{"experts_per_token": 4, "d_expert": 96, "d_shared_expert": 0, "router_score": "softmax", "routed_scale": 5.83, "lr_router": 0.00125, "norm_eps": 1e-06, "tie_word_embeddings": false, "learning_rate": 0.00113, "batch_tokens": 131072, "max_seq_len": 1024, "max_steps": 13825, "dataset": "wikipedia_en"}
Below are experts of layer 4 (counted from 0) of a mixture-of-experts language model. Rows are named router (the router's row for the expert), gate (a neuron's input weights, with its number), up (a neuron's input weights, with its number) and show model dimensions 240-319. Each number is 500 + 50 x the weight over its row's rms, rounded and kept within 0 to 999. Numbers have three digits each.
After each expert's rows: "gets" lists some tokens that make up at least twice as much of what it gets as of all text; "mostly gets" lists some tokens that are sent to it at least half of the time. This comes from a sample of Wikipedia text that the model never trained on. Tokens count by the router's weight.

# expert 44
router:471530553458512574511559563511501506507553594501464542484513552511432452554498477516538608499555464495439484523535456509526482424513472499539526607500530594440456483483470600520458492477436490477460523593511518511502473501493522488476538473
gate0:560514500545487580485464483543403432383437547555480541440449514459561448485431491531464515502606610545532470539478411492532519515468488495434512564464572443477429508485520481485498541520465595453539497535524524532539582474552509471484579397
up0:531450494503491487519541468511616560533526411429524491541470519442488409533483444487440480534516432477533605519519509423383365461569581531468560495485470514528456465456373469423465490573561426564525465427435454462443495456455537568541471516
gate1:500467541437464477470492517469542333478548457478558570467498489640461529567496491461463555475627564492483518464437522542435502566513552507470462592470459508472489575584484550387489570521516520552392559587544395569533505443566502574511490500
up1:554445525589565509552495478539437648480502494532513446513487564480501384469526495558526416491374420491500515495582488454475496424429441485499556459537488528542539473427528415541550433558450483487597402393492531465479533588464538453448482489
gate2:408453457501484567443514535498500602613474496620507435501462565523582506462506547511499540472528495460386518465444541519427518582548479535434503586540463468495474555504457420448516566376459533513463498492519478483428517534541521533477419473
up2:483510527589414510442545543521513586618459555608521430458501476457539519494445518410545560477501544403461559513435450494471470529504504567512535446539550572569385488530390427525499502419511654530497492479504534547549558511472572592509533548
gate3:446509461534447458481443454480563518477557430485528486475415386595496480437561452473484538419487528544478420554412482464470461513515496421474510552593440508524453475531462473466430517587471514444464497528524514552497516597655495526532479476
up3:505455517500525479528528547495520508548419558565501510502607565422429551542471488533493499501514486514443529417532540453483533435457495573562474437422498499514498454489552481554576437501530506575540441473545466481496537385477469461449506513
gate4:506549546473537474471441488431520507437525492473486521549515432430496454464478451418519497461585525529552515511503349523476526503515563534522474583500525442495532507517471491534534503555570416507528490406461473432426507583467456520582541535
up4:418489524512520519552548433428462414474477445535499469454434525544510569469522564548427492490511460489461478463489560392482474526500534489559512535547482578481456434414537494589471525519432520509424494506511509528521570511518473472445547450
gate5:513447501522579573484538535441573589526550489557460425460530514441588609507412563419461499510460461470390505505515532497484497478452486479508466407581498514475559459565490433546450435463402637533497430555479551563575501474468569443487440524
up5:446422545481484491498582436533490519430447497437460530555524547495465445492520490552494579563483407468499525553458540572489483480494501532493502482429572475513365481509486430523478508546510480581515558424520474433521425534451535581521480524
gate6:592423522412535490543513428428494597527547448490544554524505429596505483402556510521436443527590491529511498503484554490579547498443507514598542523454568407465460492556545493592459441547493442538503493483534505436461517596489511577556548497
up6:415543468562445487464498550488515423531429527486502490450467540431505504580495534474534559435437592481442448518487511411479442558534436470463461385504424500534514467486474460400504514411547520518506538534460447575481511411486462413417471542
gate7:561452562516452531498579535480501525461444502420498515457560583483446435464493510544554381587520559519553534542469521542490501494574512557535422530521452483520453504466487464525507521496480530493488556631523540417547503473463496535500512493
up7:508451475538540473513507469539473527482529518613566464612459583563507549434471495515482551490481458443481440500521564653474457526490430470470563432549517521549559530518531517477518526468487461419480519426513503559576392490493491504414546518
gate8:436540419521473424514467451504426484459477509514508505486485446580396519637551562524535490499413484383507461538577398455574446463509471550531547457488503488437461453540514474553473492537457568479536573462494439515503512444549528474500543446
up8:505496509510509551546496476517530549460537516588470511388466504529513468489524511583531591509545544588544600468517531615526510542455474458447478518552357552479532542488429468503584534405490480459478455421506532487441491586483489472534489469
gate9:524490511414492433548463490516515497504404556443479546533468539504543530551566512460409531530512562440474451449499471664503584473463538514575498493462481618502496484592548533555522445484541506442497536538524421461525367511482555570427490467
up9:515456528599590566469494583440498462492539449595502537433524454549489529438483485533507402457458443558525469528469517423491497500490442450459522520479488409506515445433403439446479477545473484542497469479564484562424568515544382385505460474
gate10:465524455610498541451518536558535389439478461542505494442483521389445520510498471498555429483478465497408559535472450483577495444477489533547444430543425600451525497447557542650524511410524457575468481466594460474483521423559459477504484391
up10:548401585342473477592452508430463645547584541541520447540457482578552521495536479514473553483491511566545436433481481457480493486488485517476582504433554471491536495564493432462526475536508501471527492502422542491521499585475518519424470604
gate11:525497552451455530441435453572562505446498495536438505531511454432466535568439469490435443500509544438519481495543507505413403564532533510477480573535576438466596488465407542421513495583509532481509539503496503517546528496370460399420433502
up11:577523553560488517465489485535490552599521365508507500403434401541487514567436529564467553508501566488502412516488478531476446495513560484461498523538542468489492520518544566618500469517562571477500602431498526583564724533551511514529459503
gets: "6", "5", "7", ".", "2", "0"
mostly gets: " million", " lb", "00", " ft)", " in)", "78"

# expert 45
router:485485556521471588473564525444542438491514549502548588456429509498406498509550509466511542422573508525441467506487529407530522436521464535573462515464454470466368432487421488539490524504520516456444417573564405526456462532538410472491489466
gate0:502409518468530483537448468579475487474379556490456494410473529472531504466476569476495486572436482510473499450486535578477477493499442496539432485455508519600545552454518508503385457485446520402566468517435520536489502447502526403446494512
up0:489529596481522548455654496546518455470589499553520590533477582577471527483535450530542537474475520490543503562571499456485465540501536524573542516478544489505503603487549537434436485526565624471464508565573446452517464574476441555498538469
gate1:573487495478447482494499518522464471490532571500399473349496522507568496461521584579458407528513526474421558440566486509411525428502557521409447531520405474529449525482596462540468436488543503542542466529465560448452453420498580522488501545
up1:463496424450433520423546484472466518520502519580486453613450527484495463386455578510505512551522455561467394380520498569374560533518529485424458451478454544555513476524513596514517526541523589513522563477518457422525559495486480410562481475
gate2:565505438556569479478544430550451527544489533476498524489461540538441522509545554499455465461427460443414440484469425553582521507473566456444438474498530512512454492550429354494485571585450518521525524509488491587549522504463498525482479546
up2:483466579393517507473499578555423484473500603463509586489447509450333402447566488479558431521465432429497388573457505450454464450464503504524527468561535552437504465475534499510477502573444449409473462466532481543525459578503523464457499480
gate3:469486527468465445525429467482480515497450573459527508422515537464518487559514432529515524528492461469411527634503565485437449488533454550481612522426472475455469477623466436441482485467507563527505530490421599565466474568449553557489575436
up3:472528419455534473570453599454554533429525465452473528511515541401604457475578412529459463438466509531456508498497468551567496528465507534590428534556493507549515403489413473430566520379471428477471554518515532574516425424442443457446400487
gate4:551512522513471446501452471491393528512430461586467483482423532545566472437498487445449475530504471509507516557505467451506507474580521442565485473502438443398541594543466565461557544516499526474473431465570498547542561491475540458553586584
up4:533457477479414564590518598446475469500428515526563609437485520509571444596535438439520537562526472456472444506493504468490479478514578621491470507498484541542474512639507470537513461446515526483519458419509522509506539566521478478497467488
gate5:533596456556529465474500497447510546512467470532414413444509451516457475467553501452483453538467475477490520495508498540474453506556516562530434426473388464483545449413491467573503519616489535480556469527521495450458501589524536469548556478
up5:537515512495571469569439477436501460493448463570461483480463468533597534498479472547502480551566630633523468518487489562447480407509484594527494492529464483534514559556440484478469512499472503524516531473428573441543470633485473626504513552
gate6:454417502449502447512461474499499498547459456503508464607544458530454542531486513543558450469482415542565413564487542527488466422521497485451532394471545453549548523519500466453510480511539448487563478569559424508403448474439527461537517607
up6:501508594550492489515493596521542472509464476515577545443507587524588496472559520508553529538487502551567372546491519457539488487540499551561480415479534526588474411465532473539499551527571487502470490566563497492500529478582420413443522475
gate7:491437444456509525496504529468444479527517552490475499474511538475587535391526541444517440474571470475464531551537562563524429546492487547580504562422473493505518462500432427540515566477484621482510533612381506543451501514522573480548492484
up7:556558486542507531473530418526433500509412475575535554570486629505372480468503442512444441556419522435540435503511515471548464490505587532536456534512468475539536566551469480464467532422440530471556522516500472450625571581428529548530442597
gate8:510511511546493465422453481497523446440529451460458561499446406478429472499497558451495479481448485456525493403471485535386529514503472454541508486567417544523416421468424576558433547477564459633487423486573562465490466488478479429509600527
up8:547438536598475461434557419374559439438513420525350540488503469388518559550556615526548464536461475529506523464484464524446488513478476569561400500457453482381503475409517554575524528527471449594493486549509594496431620538506544473606544457
gate9:542545433580517469505502457554510519456520533504482580465465546554513572449475525469453449523506555447473469503518445444461439529552568530469506444561431382432506500472468489526517480501509485489565473477524494447505478441570598484549458576
up9:548418562520440470471476504405564525437458533413526513423458482506496446423538571499455565540546373499476478478485500500551415527491546501487575499481413512391455467501428522486469510379579529450458374455494524413458444490445506499452430564
gate10:559443534537497460516521466473590534508488510506466424476520507448536557462401526494478518530552504488418458487550595498489470468498557453496450462523419463574469433443486561443537467579415531569416538466467557412578603504478542540510529491
up10:445571464510484454534538548418539517423482450519472567406498490496544539464574475499449461557386549549517566515517552511516432462444491499493487458461412525554537592439603449603503493553512382501501449542476495484560444467596485503521515565
gate11:484548499539528479467467548500441521469460432558501499425447574528611486511494507415383467485524604418440573517481530489396434518509477527500360423490528526632632535486537625558523500511507522522476440483448471496482581442568583564474489572
up11:521422421483445459617463513512487479478491497494539573605494510473432488437571593604528489515474560467564509495437579487507480537527471525448494422523501478589504566454563486593530514510540447472449411517495434510602444443521491424463444521
gets: " and", ",", " =", "S.", " of", "ian"
mostly gets: " United States", " British", " American", " German", " national", " Russian"

# expert 10
router:466478536477519523528540620414554448464517491481517502473487511549501499546555524513476499407472470543456441443492497468514524497458460558565529510452427538431447463460589575530480402599523492536406454595611393592441519471567482551454530429
gate0:388474454520491474493393468615473473489491485493520501546394474513450559522476540558566468525484499486567521395487473527534365465475484459501459471401485530589517532457539530518524472459515513445491480549496515461489505463473558439526625488
up0:535542620442479482558463475409438524477491535431508472510466552464479483577544411494382401548456510598465498493547535497442510581502424573590511459461524505576533541608487573494490431427490529463452541619460448510460503527457396423487541432
gate1:578431516563511523529463430515404562609399470569561505559538535465454497513526576607474504530434603423552535488471429631566483531533346440465566543434530514583479559513597499532546453492524451470446367477493441501474520444543431516541478514
up1:492420497421469599424430447595399519438395521509563525536502566497439495555392563487493514541603528571495463450541469508496488478456526438521496512535584575554472581506467479464533510443518410467511426405512503421532509533581439526597545448
gate2:447488410582522521475495407538461485555518516568514403499599512603576491553512548571560473522483484544509589486543488519475469532562436505476511462393575504351550600398510510550371524508479511533499490537455508530464540508488536512544480550
up2:428451427514515585445469520515551458569555403409553409575497431517488444509523485539414487456478508502531481586518534525579495482473497489493569541478472570459545574485547465538452535536536459572494419431446469478414480525523555562492447499
gate3:427441436574492465426474500527502558483448339509495443471551624587592545545430432542444406426483542533518483441464426543524575497533503428469486400506499476458600488417556525438461483430489559538443496482485596503562503515466488530442433494
up3:529561613575490582488537469479423578491527517533539445551584508453504587459577493526544463430494573528560474473512443424582552498504454442481454471565459531532428426478502467425569468406477480447569491456477485472561606465523494496550514466
gate4:384519455442445487430560586540565492532451454463473505550389513454472437393501513502499462513457529505416522533406440375502447568526415459511485566619444476530447461462573569575442464556473461514517541521535564522643460533405514445495485453
up4:399479437543439452443450563516487527532470564444477582457516428458525492428525474573453460398445514467397527468503527544550391478594406610543408470514455494539546401493527602552443535489473404507508460498579573503482467421571510429432579458
gate5:549499507478543461581511506458484535512599504508472614575480498413586533444583514464490467564500483481565500442449480553449513535559430424540517465445461547493489476474471403523587645471414548484504527458505487484486436543470485486519476530
up5:456570495520451531515481525501462455473450448532501540518483495535512556498438430467515548471537472545475468505478483410372459593543461487546522581448551565533479478510568525412488505489621606504378468502562461457406453503450537508581596528
gate6:401427526510479446561448462585553436519481512538520520533404495438466607483447529486417517398486562472428532509484488573557521511504520453524439505385581469545506417524524532398509594473548468422455471472570489542509466509512452496398624494
up6:548462503615540485560491435569558501504513509500501539539491582512465485584517410480526496474489432383511488554511588551540562436498504444538522475479542491520509496568477429492478618438577578525488455526531600450482456423547455521530535440
gate7:503517458541416451491472453528482514538464466465503449498528479545595562471454448530554505469486492541560492517493540524502481481500451598553440446430450545521531502489501521432513549504517491494508396501509548519413491485343516548483500520
up7:548387529516501499455520578456585445425529577503427518407518509557499544574518393454430548455493567466526439570488511557478468449510477495569483462450456559460506425564583481460528494548461491476490438513555511511517460530520518551420520453
gate8:406543474543562587486442515590436558478426500574485433510532434427496487485494422506430485515622518515470557493565491466538488554519580528514483489503551515522507395460495553509514517499579510452502551511517560526499426514416526457447528444
up8:416531474600435618487529560645512494430516516510492498563481464494461517538542422505425465544579454507544484485586485569537486450472523609491441408447446494496484453450542565535525576536472525476545554485460479538461451487452472459481434429
gate9:509458514452499485499529613487516540552430502473506523534521526463432513544529639492515501505441596494575512529491550482500475392508456531492502521514599480489545457513558474480655600543555460565421479490587474492468475546539496452423521515
up9:585457528444527418537562602487439537515441516424523491500469538551409424566467556451509466520509613508529514546480537528437529485508442506433456480402546464439531449415492556456609605551512512511462531506505498513470463539498434486455490471
gate10:409441436569461538579404501527501476561476441516532542473508552490484522479415519519565502444383427507568572483530502593534422534502561373534460521507429408547463475467523474462455563507464467410503461457563558519501518536468531503383515490
up10:491454456564552528621423571543495557519489502408521565536543551454502534527476482467576523457356535557536532558488466580456388496515527432464514494554491498526512441551515516428476545460528460406541562517554502500542567587533519481347617468
gate11:447471504605350572428569574557492495537404548552508505517490543470562532524432506566519533564460519505458453494528462403477357454496525483425428501534436500485470408440495497329437530531457588522505481473432501587451545513478458526386523502
up11:468438506524435546471481568516439502591493561551529471524527492486520576472475511507577529558445593493581467493556529505577513434428578472519470490512504388513491440481605423531508485516535533549517462458509520480488504518573527530543447533
gets: "–", " (", " ", " | ", "| ", "/"
mostly gets: " / (", " | W ", "| Total votes", " Albums (", " | L ", " releg"

# expert 61
router:440507505415531540533534529436517542536507548538555547459487560540445472486626444575476601389516450536383454459527499483556489442509495588544555563483519604439457493488521584463484463510524441483443438550508458534480473475516513507467466469
gate0:543566472507454462455517494489467460557474486517471520467497574561552569481541433472529459592551497584607532479492412375544425503497447631523554474496528463462501501512539491450476510520449491542506497548510413484600500455496515517515518611
up0:454588427492564502486492551451466445560424478459504538516521556508493472540457463456550508519483514452471523486526534512425492523557513419517537528514647491520503509318504544473570461519451504517433419552510558427428591571539534517471473539
gate1:561540530537522522505477470425454522466530577533499527558506369496506613477518573523663587541503473483501546566509484394472560512592491413458502455555461553586497503506468474460576402552523583590530464581529494458513600414501515534479504551
up1:431520511499516597453498488548538537431594523504602526620510471474516557514596439538585506556602530548487561536511545415461538433529454430409504455500511581526545526498510495444555461515516485434565542530513543434412565490463518417502545477
gate2:488407519520534435510437501439553537533544458561496423467548617424570524418428418494528478479508513466351488479511547581574588412486474571468571395559499468547523481535462495459488523542498522543512461497504439541509363455478490550502391460
up2:470448516539513411470448455419546520517550475578478440487541656433543572403415416504479462528496523485378505453507519572544591485520469598473545381579512450504549478531460485409502511543475495534525475504491486542534386458458519545481413489
gate3:531498457593477541455594553486495525482543546507493513532504503559425524520438489600583579467519519479444516438468607447477483454495538453525429522478559495540521421514540451469523558528531510485460434523498432517516433425514531554473537542
up3:543495467581480613513605583502519488508466503453456492516530549569465512493489447530508601579530444404417523396451519552523459425486555492492540574406597517538502413496505442541458487473577512546419480438446464444505495482542498538441477481
gate4:538418555441453622553487518520480486530566538497512521545430506473460507460526471526481477483463467537417524442500484510479589469515534423500502558574435508504468498499560466577510521541428438480481458439531418516487547540595462481371484416
up4:481483526406444574530488472521511509581516501467455487578449512442499487438546420517461443542535490492404561478510508527427553502523536511539475616596471513464467512456589507467537499515465449455476513472516512491502554588617496529352511401
gate5:517461566535583401520455477495486451524496431475549438509444622530493500528417482474516532536412492526503535518488398495471528407457542596619393456516567542464503525457515486459545493570497527466500547387474472585527517467415533597565456527
up5:477476516518526435505473516499539559532414459469553461567509457478484564475462461544555617481439407569577503560497406448482445381576415518610575527499542589480497479452548516507531513505520462496538526450497516573470598549536528520522536546
gate6:494458439573532554531529457448450412478506566510469552492490409473530485478509469571573490543454517415460525527484607453438380498537467530476483489393487533641484512452509466362481498500532494426518416533518539505522527388477511466467585542
up6:529552473555479540478454518541476431456462476397495504518502539506468509531475498533478525581516496437516437452532441508606498429455566584499478564390549478456481590458487503578495448510462570611453444511467515447546415533435472519474381572
gate7:493507432502545565509434494617490556506424459463547563555462422477515548594473451474477540486558454575448536535480379597556442421516432514510420539609621508403560509498525511550556497543521482569570545466495505326461417591519537541546478517
up7:449528437433489531485520564571566497432474508490472464466536487517530581471554453452522499464453511564491537487512462561620451580425537501494424543527555477397514488467486541438472500483543472468450451524453561385430455564553474516495502457
gate8:484520532432626489508466514466532415403495520463466530477543401517542437530503434507462495519485571457377539546468494429433463536413538505525557457427598476515489457567538501476506448570510528447455514480488438548432517501580435516550517488
up8:431556484448576429482486461464474451465444485493530492474471436501536499604482388555450517522520558493322556563512468453412431550443529533545563468469619445508528441553575506450572497546508501496467512498489475517401519488531497536565551494
gate9:545530542507528489458448547413561501564467511502545457490487460455501540447471522479590518469496476648513525478495445487440549469535459461401466414602418477444464516503470480505512566451471470406490475567498516565494487477459490433439500529
up9:423545488523509521507511488533546474480518429617424575591449531512491477487528320484556522513533616498558563464495459430456398503527476527484473526474532493465528584427518547497471568488450461486566564501452550569461458534525505476595478504
gate10:469513428530570496550436502386502485495405480502401482328526521465522422414458459445535476444550488412555469537482441514527505500481461514501530470575521503442530463578460495518471445458485441421470479642521464482547490479535472539467573491
up10:491454588510439525473527505557497507462568491486577512635508523532462442562523500520468508575490451481475519452489531505496562466482546419503532502388476495511411523434492476442480535532575564578540488421498466524441590553545495479473440440
gate11:459571478546569538547504548475563565534512529476521560540506500482532458444504515553503531478482440489455504399546611578519459493489479444498517472544432517527517530466493467439494430551452478514541510496544404576545471403529503455417515467
up11:508583497466540453531528448504516487523452543553518503502539469468547455481427526449445449466492453380450539384494427523604475574466414591517631526531507482503452565437419533382506458488546472530488525492475560546492562475506474544465444433
gets: "2", "1", "0", "3", " | ", "4"
mostly gets: "990", "0", "970", "2", "899", "105"

# expert 6
router:490496625457546510559536578460573518466484555543562612459504512578450403532550448518467490435504476510450502439477543492508453459434494566563517534462510561501453481553468616507474433538480479501458465483514423560486472497554472476494531384
gate0:524476471518542415611509529513526445576537538460521468471483502532503479512499612477506442528522530462555451541515496448503517490539533543454522403408575544547471615541491485471462553653553537516502485520533511562402445522552473482416527546
up0:556524468530422513494466480492441509396485516508488556542582588560467546578513454567566501472567530507463472580489537612428457539530417520617580443435538541546525436459546610460492438488521492505492511503487468604508539524509565503554577612
gate1:555525537509429442475531406579528580547555477510477472479481501491492560489418559493542436526442487496486413525552490507485409563426601457476537474510562471563446475555512472432488581537474513427539506465521562543480491530402544483441539513
up1:535433511455500533493400502504478480537501536523496402409520532526490498400431567514515479501442569477487484401537486517516566501499475434454558562514480420564547522541471498479496611496543529466504403491530546549402534519399495470491550530
gate2:328504507495461486496439413557484561522575471524561492488511455471595477457460448473427528515495519407492509523465523552526442493569558481484486472524488457483487507507468488447498458508596532514501476498472583522570479500511515447599474551
up2:386527445513435544394485432455345536530449462456428421586521449539461467627501413476448447472484495543477517576499515540584547563544561393568486473588578576425468473482525477522542467441545471438480521504538429466534440432485463469496522492
gate3:481515411593513556492559512515459565428544478422480476545585604557526533494548509472549446491523503515541492551508485455419513562471610508480461491514522459416506478478537486488517534482457455466585543460507510489562471528487520465453477509
up3:502417503498425526491467533492496443561531529582508449535471478563508548433477648515496462472468559564495502528478515421594571495582537404442546515488536487593470525512480575473477496623555548616489525457467475492442598486522519534484468479
gate4:437485515567510565526629552532495402464474550504524471545421454542516541541468481543581453489460446551578428541468443475538452500396499589533441527475537447551475601494510532476623440481479516579521577560498452542496535472564451500527482494
up4:546557440472475486491411426533521575536552467486529491473548552453511461451547483446431528542554461421486502451532565557530561513506545424511492471540524587461512432512464489494440591458515475440491369470512540409450441530464543517494476530
gate5:470501513496508471504506470483527565488496469510564558546501522415582478425560559459530478521479541494519577502494571539453456463501472643487529457451567453574510480613426500588461505470497471573505552467521468490538590508520486413550480408
up5:529518490397623530536488599525564387544537429509585515466529571542494436520479401429527534513477527571442497479476548543530418450512564565494597582403584488524566478551528525495514508411546483486534431432502514504457488521516515455471516474
gate6:570502551472479525473464495444529549477512559509419598443558469449544516603528481480564507506502535418540454548450476497604590478581438502536413523468591611480516478590553359536587529471551485530506395521478494468467561531454492506489528489
up6:563546549471525517452525540512510542503442562543462579389510508488535518507466489431513474481517544438484487501522501432488584483618453474537399532457605573531513397589473421532565515515512484519555502477422540441403449591433511562460564517
gate7:463541481496464472434444468553463450501413476491456551539514568417473616525527562516575449534467501491425508463517517507464493490508428461602445513549484571456569525442555412399470450546478504505521546499531570443455540514431430438519557489
up7:434480483540548497546455523521363526517463393485486508545564577628504542502515525473557526461523494487447537543485481509536488528499480531468454467564418559522560461483432557349524444548511514367467399491508561470493467487473453382577484480
gate8:476575572571536549534530606484516493511460417453507473577545439527502475481496482482494488539468523502476519464555472451446407567557434516493561503419423571530599528456466535540520453543519449557428584490461433520478577528474542503512559464
up8:515441568522513441501544466526569501576570570453498514521552554493549501598449553448403469512516498544571479610457466380509575473547547483429411459486436402434447470462503550549499450502495556535486444508457507652527526530520465506504514506
gate9:413465452416569444460394510492468493523559525517507513499530399539456342378583483461479544571501496483558515495550500447539528457592524484452547520473385407477518557654437503543592509536556519507502564464447496512469491465487421504471469583
up9:495489490528582540445500474441531525522563534494610503600477513546625586503493487425564503481583428607451461496516428494470568515336480475532537547571602542489457526565430488463536450423478503495503428450515525417483465463369472599535449471
gate10:440483526462503535511419472543588477532455447558494462478445531535537451452523449485454491563482430587543463482514479559456544485593544376448466441473479481498503488507439392538503490413483553528498518443492538469563485510514563474466460494
up10:430456457576551479416533480441491479484516540528545503466478471592571437443493423412580502436473540512495479505490512405523432520570510447509609547531502540556512570491535507453461531517467507454505585517548512472466494441562466493505569510
gate11:495480515505505438467490382511474502507480481406560469500485458436453414488486541500479477500409467463530571492519596553452507471524559511484501535543422446461513533503577582506518493480521550468474616528535398564438514562611498350518540521
up11:459479549509569546496442461524464570477563458481467494522546478462531581474519423466529525496491576446567522483502518501511507535458561506494588473509462561491491416481452481392408418456461524484466563504479549466455443514514566488497435472
gets: ",", " and", ", and", ", the", " as", "s,"
mostly gets: ", he", ", which", " also", ", but", ", with", ", she"

# expert 53
router:482524529409564529512529534443522483472499576496532494459519539517470469505548408458493585410501481547467469439534459497518504479505504489528532547450511573457495497500446596532467470534530469468465410600515407560476477491521513484496500492
gate0:530393500436445578522432528443592497522502499505524534465566512500422371521489488492533486469513434525435459414560538442495554555463519464458602520477505578438518529450514571473550579488476535476503559521534538485486550423561507558504470495
up0:496584526601487467458515463420393490505480501518514488477466453526538594502510540497482485516514573473587595505445492505566343473520470543560494509499536459541484516480480453416463402535562488530510498559488409505496483598439464422526527517
gate1:445408515558394556456514514572490495381536538574535525516483511447492606488504541538511421554498533555506570439535526479415458488487475517528504564514500434529526442498523529464509408564512646451486530414521509443479508520548526499507473532
up1:422456476440496582434505465534567525414553573525514513566494522445477552447460508471450473531475516520458553418541444452421476458484507531460504575561468463478520493509422552429455385496538629463487552485517471456476500462547491444498482521
gate2:397495546490469488522501444467406516476478490494593551579485537487439458406526450497458481535529459480528554539438464527576572521449476530453476465536483481493486516481446564519457482438473450431505542432476424506500488551466486443424544502
up2:510539530457401468565471473479508536441503537470565567551480519475446433530531499499475401506433427483527474524453412471533520510469515525461518490574422475546486506497470579543518469472548471508456593447509449501545480475492472490475615470
gate3:611431466444478504493466485439419502451470452562561536547508566489511513439516523450499422567369473490488488440499485548533559556446493525502600493498505495515539594602465479556471493602411511499465517418472400520568423424473522420450487479
up3:313577578515524542505572539547534548473544506481444458484533472456530520506475425489460533453605472520483528517501480463455463454525494479508433512533544491452429462434566544378524528448640485473588446580526606478429589525538471512532470448
gate4:588536581401532430532542519516464461496490603517525548510457495462503539535502483534425467467532486545439553493471386453481506489497495490459457483578490507443479482433426527461482550511522469509553503612472427576422542506456488474466482483
up4:509535465533463540530491490585544492519511453531479512497450447468518454462483449525426588518511463427495499614549491497534478504564507511446520478555593455462519461492455557560462661517486449498539536529504498493437473425463511487531523454
gate5:543425522399522480531407522465483484528408514436551462498471566483502443485426510471484433577446501476439523566470554510498492478443480501489552524527465545578509478520492525503583447483509521461378448510512469363611430514514488560486522499
up5:549517532473548531502449528471500567602441476540466428529514546502489433512531537497389457532526542458470506498541532487549469485483508546484437565520446446464497522489521460402553446455466413503627579506527407472556568534563504597506436502
gate6:383559401499554480497552472511453532577446479449504397493529575505481514457491487513440494488465558418481529544524514347466458473512532503482564458476561497506478459435483474401539497442561489524439453458470513476444375569537512471390618520
up6:470499542497507511519523474468485452558550549561572505464618585532516521523509383461586461497468549470523470492479465480563490427470457547531556510532560557454471544510522478449541487432551494429380488526481532573455466555475489504488580511
gate7:565554494451512553541470482418457486412516530457550510484512553519478399602575528465544442379476492458432588470488472568418463494469395531567516594479386497542485521547517511540537557527545467433483492404544405443420504518427566547479443576
up7:615597449446526506538471464488476553375502528451570470400523521530481490512520551467429520494396493491451570541480401547442455483521435488511493544420448453520500468610527506592567494552512513532500486451554395533498428535544504529430479549
gate8:429578497470516435484528429448466557553460481507481550480425576462429487557542546519425451620473459548393452584534488444499550498511444530530516525584482412572460534559439455433562487483495471494598443504501437533591522468444518545492575495
up8:442417443490437521527524544484469519515551439507539570573562563451482482478492531459514523513465529523488479498468578512457622513476479571613539573504554472560486483500530507549498484531468533357521490423491452503474488575519493458529532495
gate9:516399464440578585478433536448530550511486557586405472501599490484555564421521520515508529519488616512477559512519425435532496541507459536395531520592524538464560461435445480406478567491491529433498535535535532510433458571539486482471554511
up9:425478530478502571519355489438486501417523554503510513496536541527497514551522454545493492477452541443507519398486481506577527533483508521464500487526551507496527434425501430473517520486513446453444534472518464576505509567629471404454650497
gate10:579503573547405539555424562436511461526506531542435463563517497534437499472500495466484480481468575402555459528436482444585529479430450557477439490586557516492525501443473527465472437507501540483401576537482432628614576469578483471425538476
up10:568519562557485495509433524429483432542522525549425484545517469534541517533458503432505411525494584426602493503436438537583506527464469532498415448568551495455535486444473562466509457531465482553477600540472482612657608494563481529518515536
gate11:546483465476450525475496523447536491529464461530489472526539496450487534418461413447456524500428533547508547425544534386461483510526567506444494594498598504480554540434435547474517479517549534525442522523518644556507398440561500444476553527
up11:526589560438595514501482431497460502548535567509459530511442533500493541576485414477489532505547492517526522607493615464431555479536590479461488513570487451410466434424491574524475562524510407626489558623491476554479486497551477522576445528
gets: " | ", "; ", ") | ", " (", "% | ", " |  | "
mostly gets: " | ", ") | ", "% | ", "″N ", "°N ", " |  | "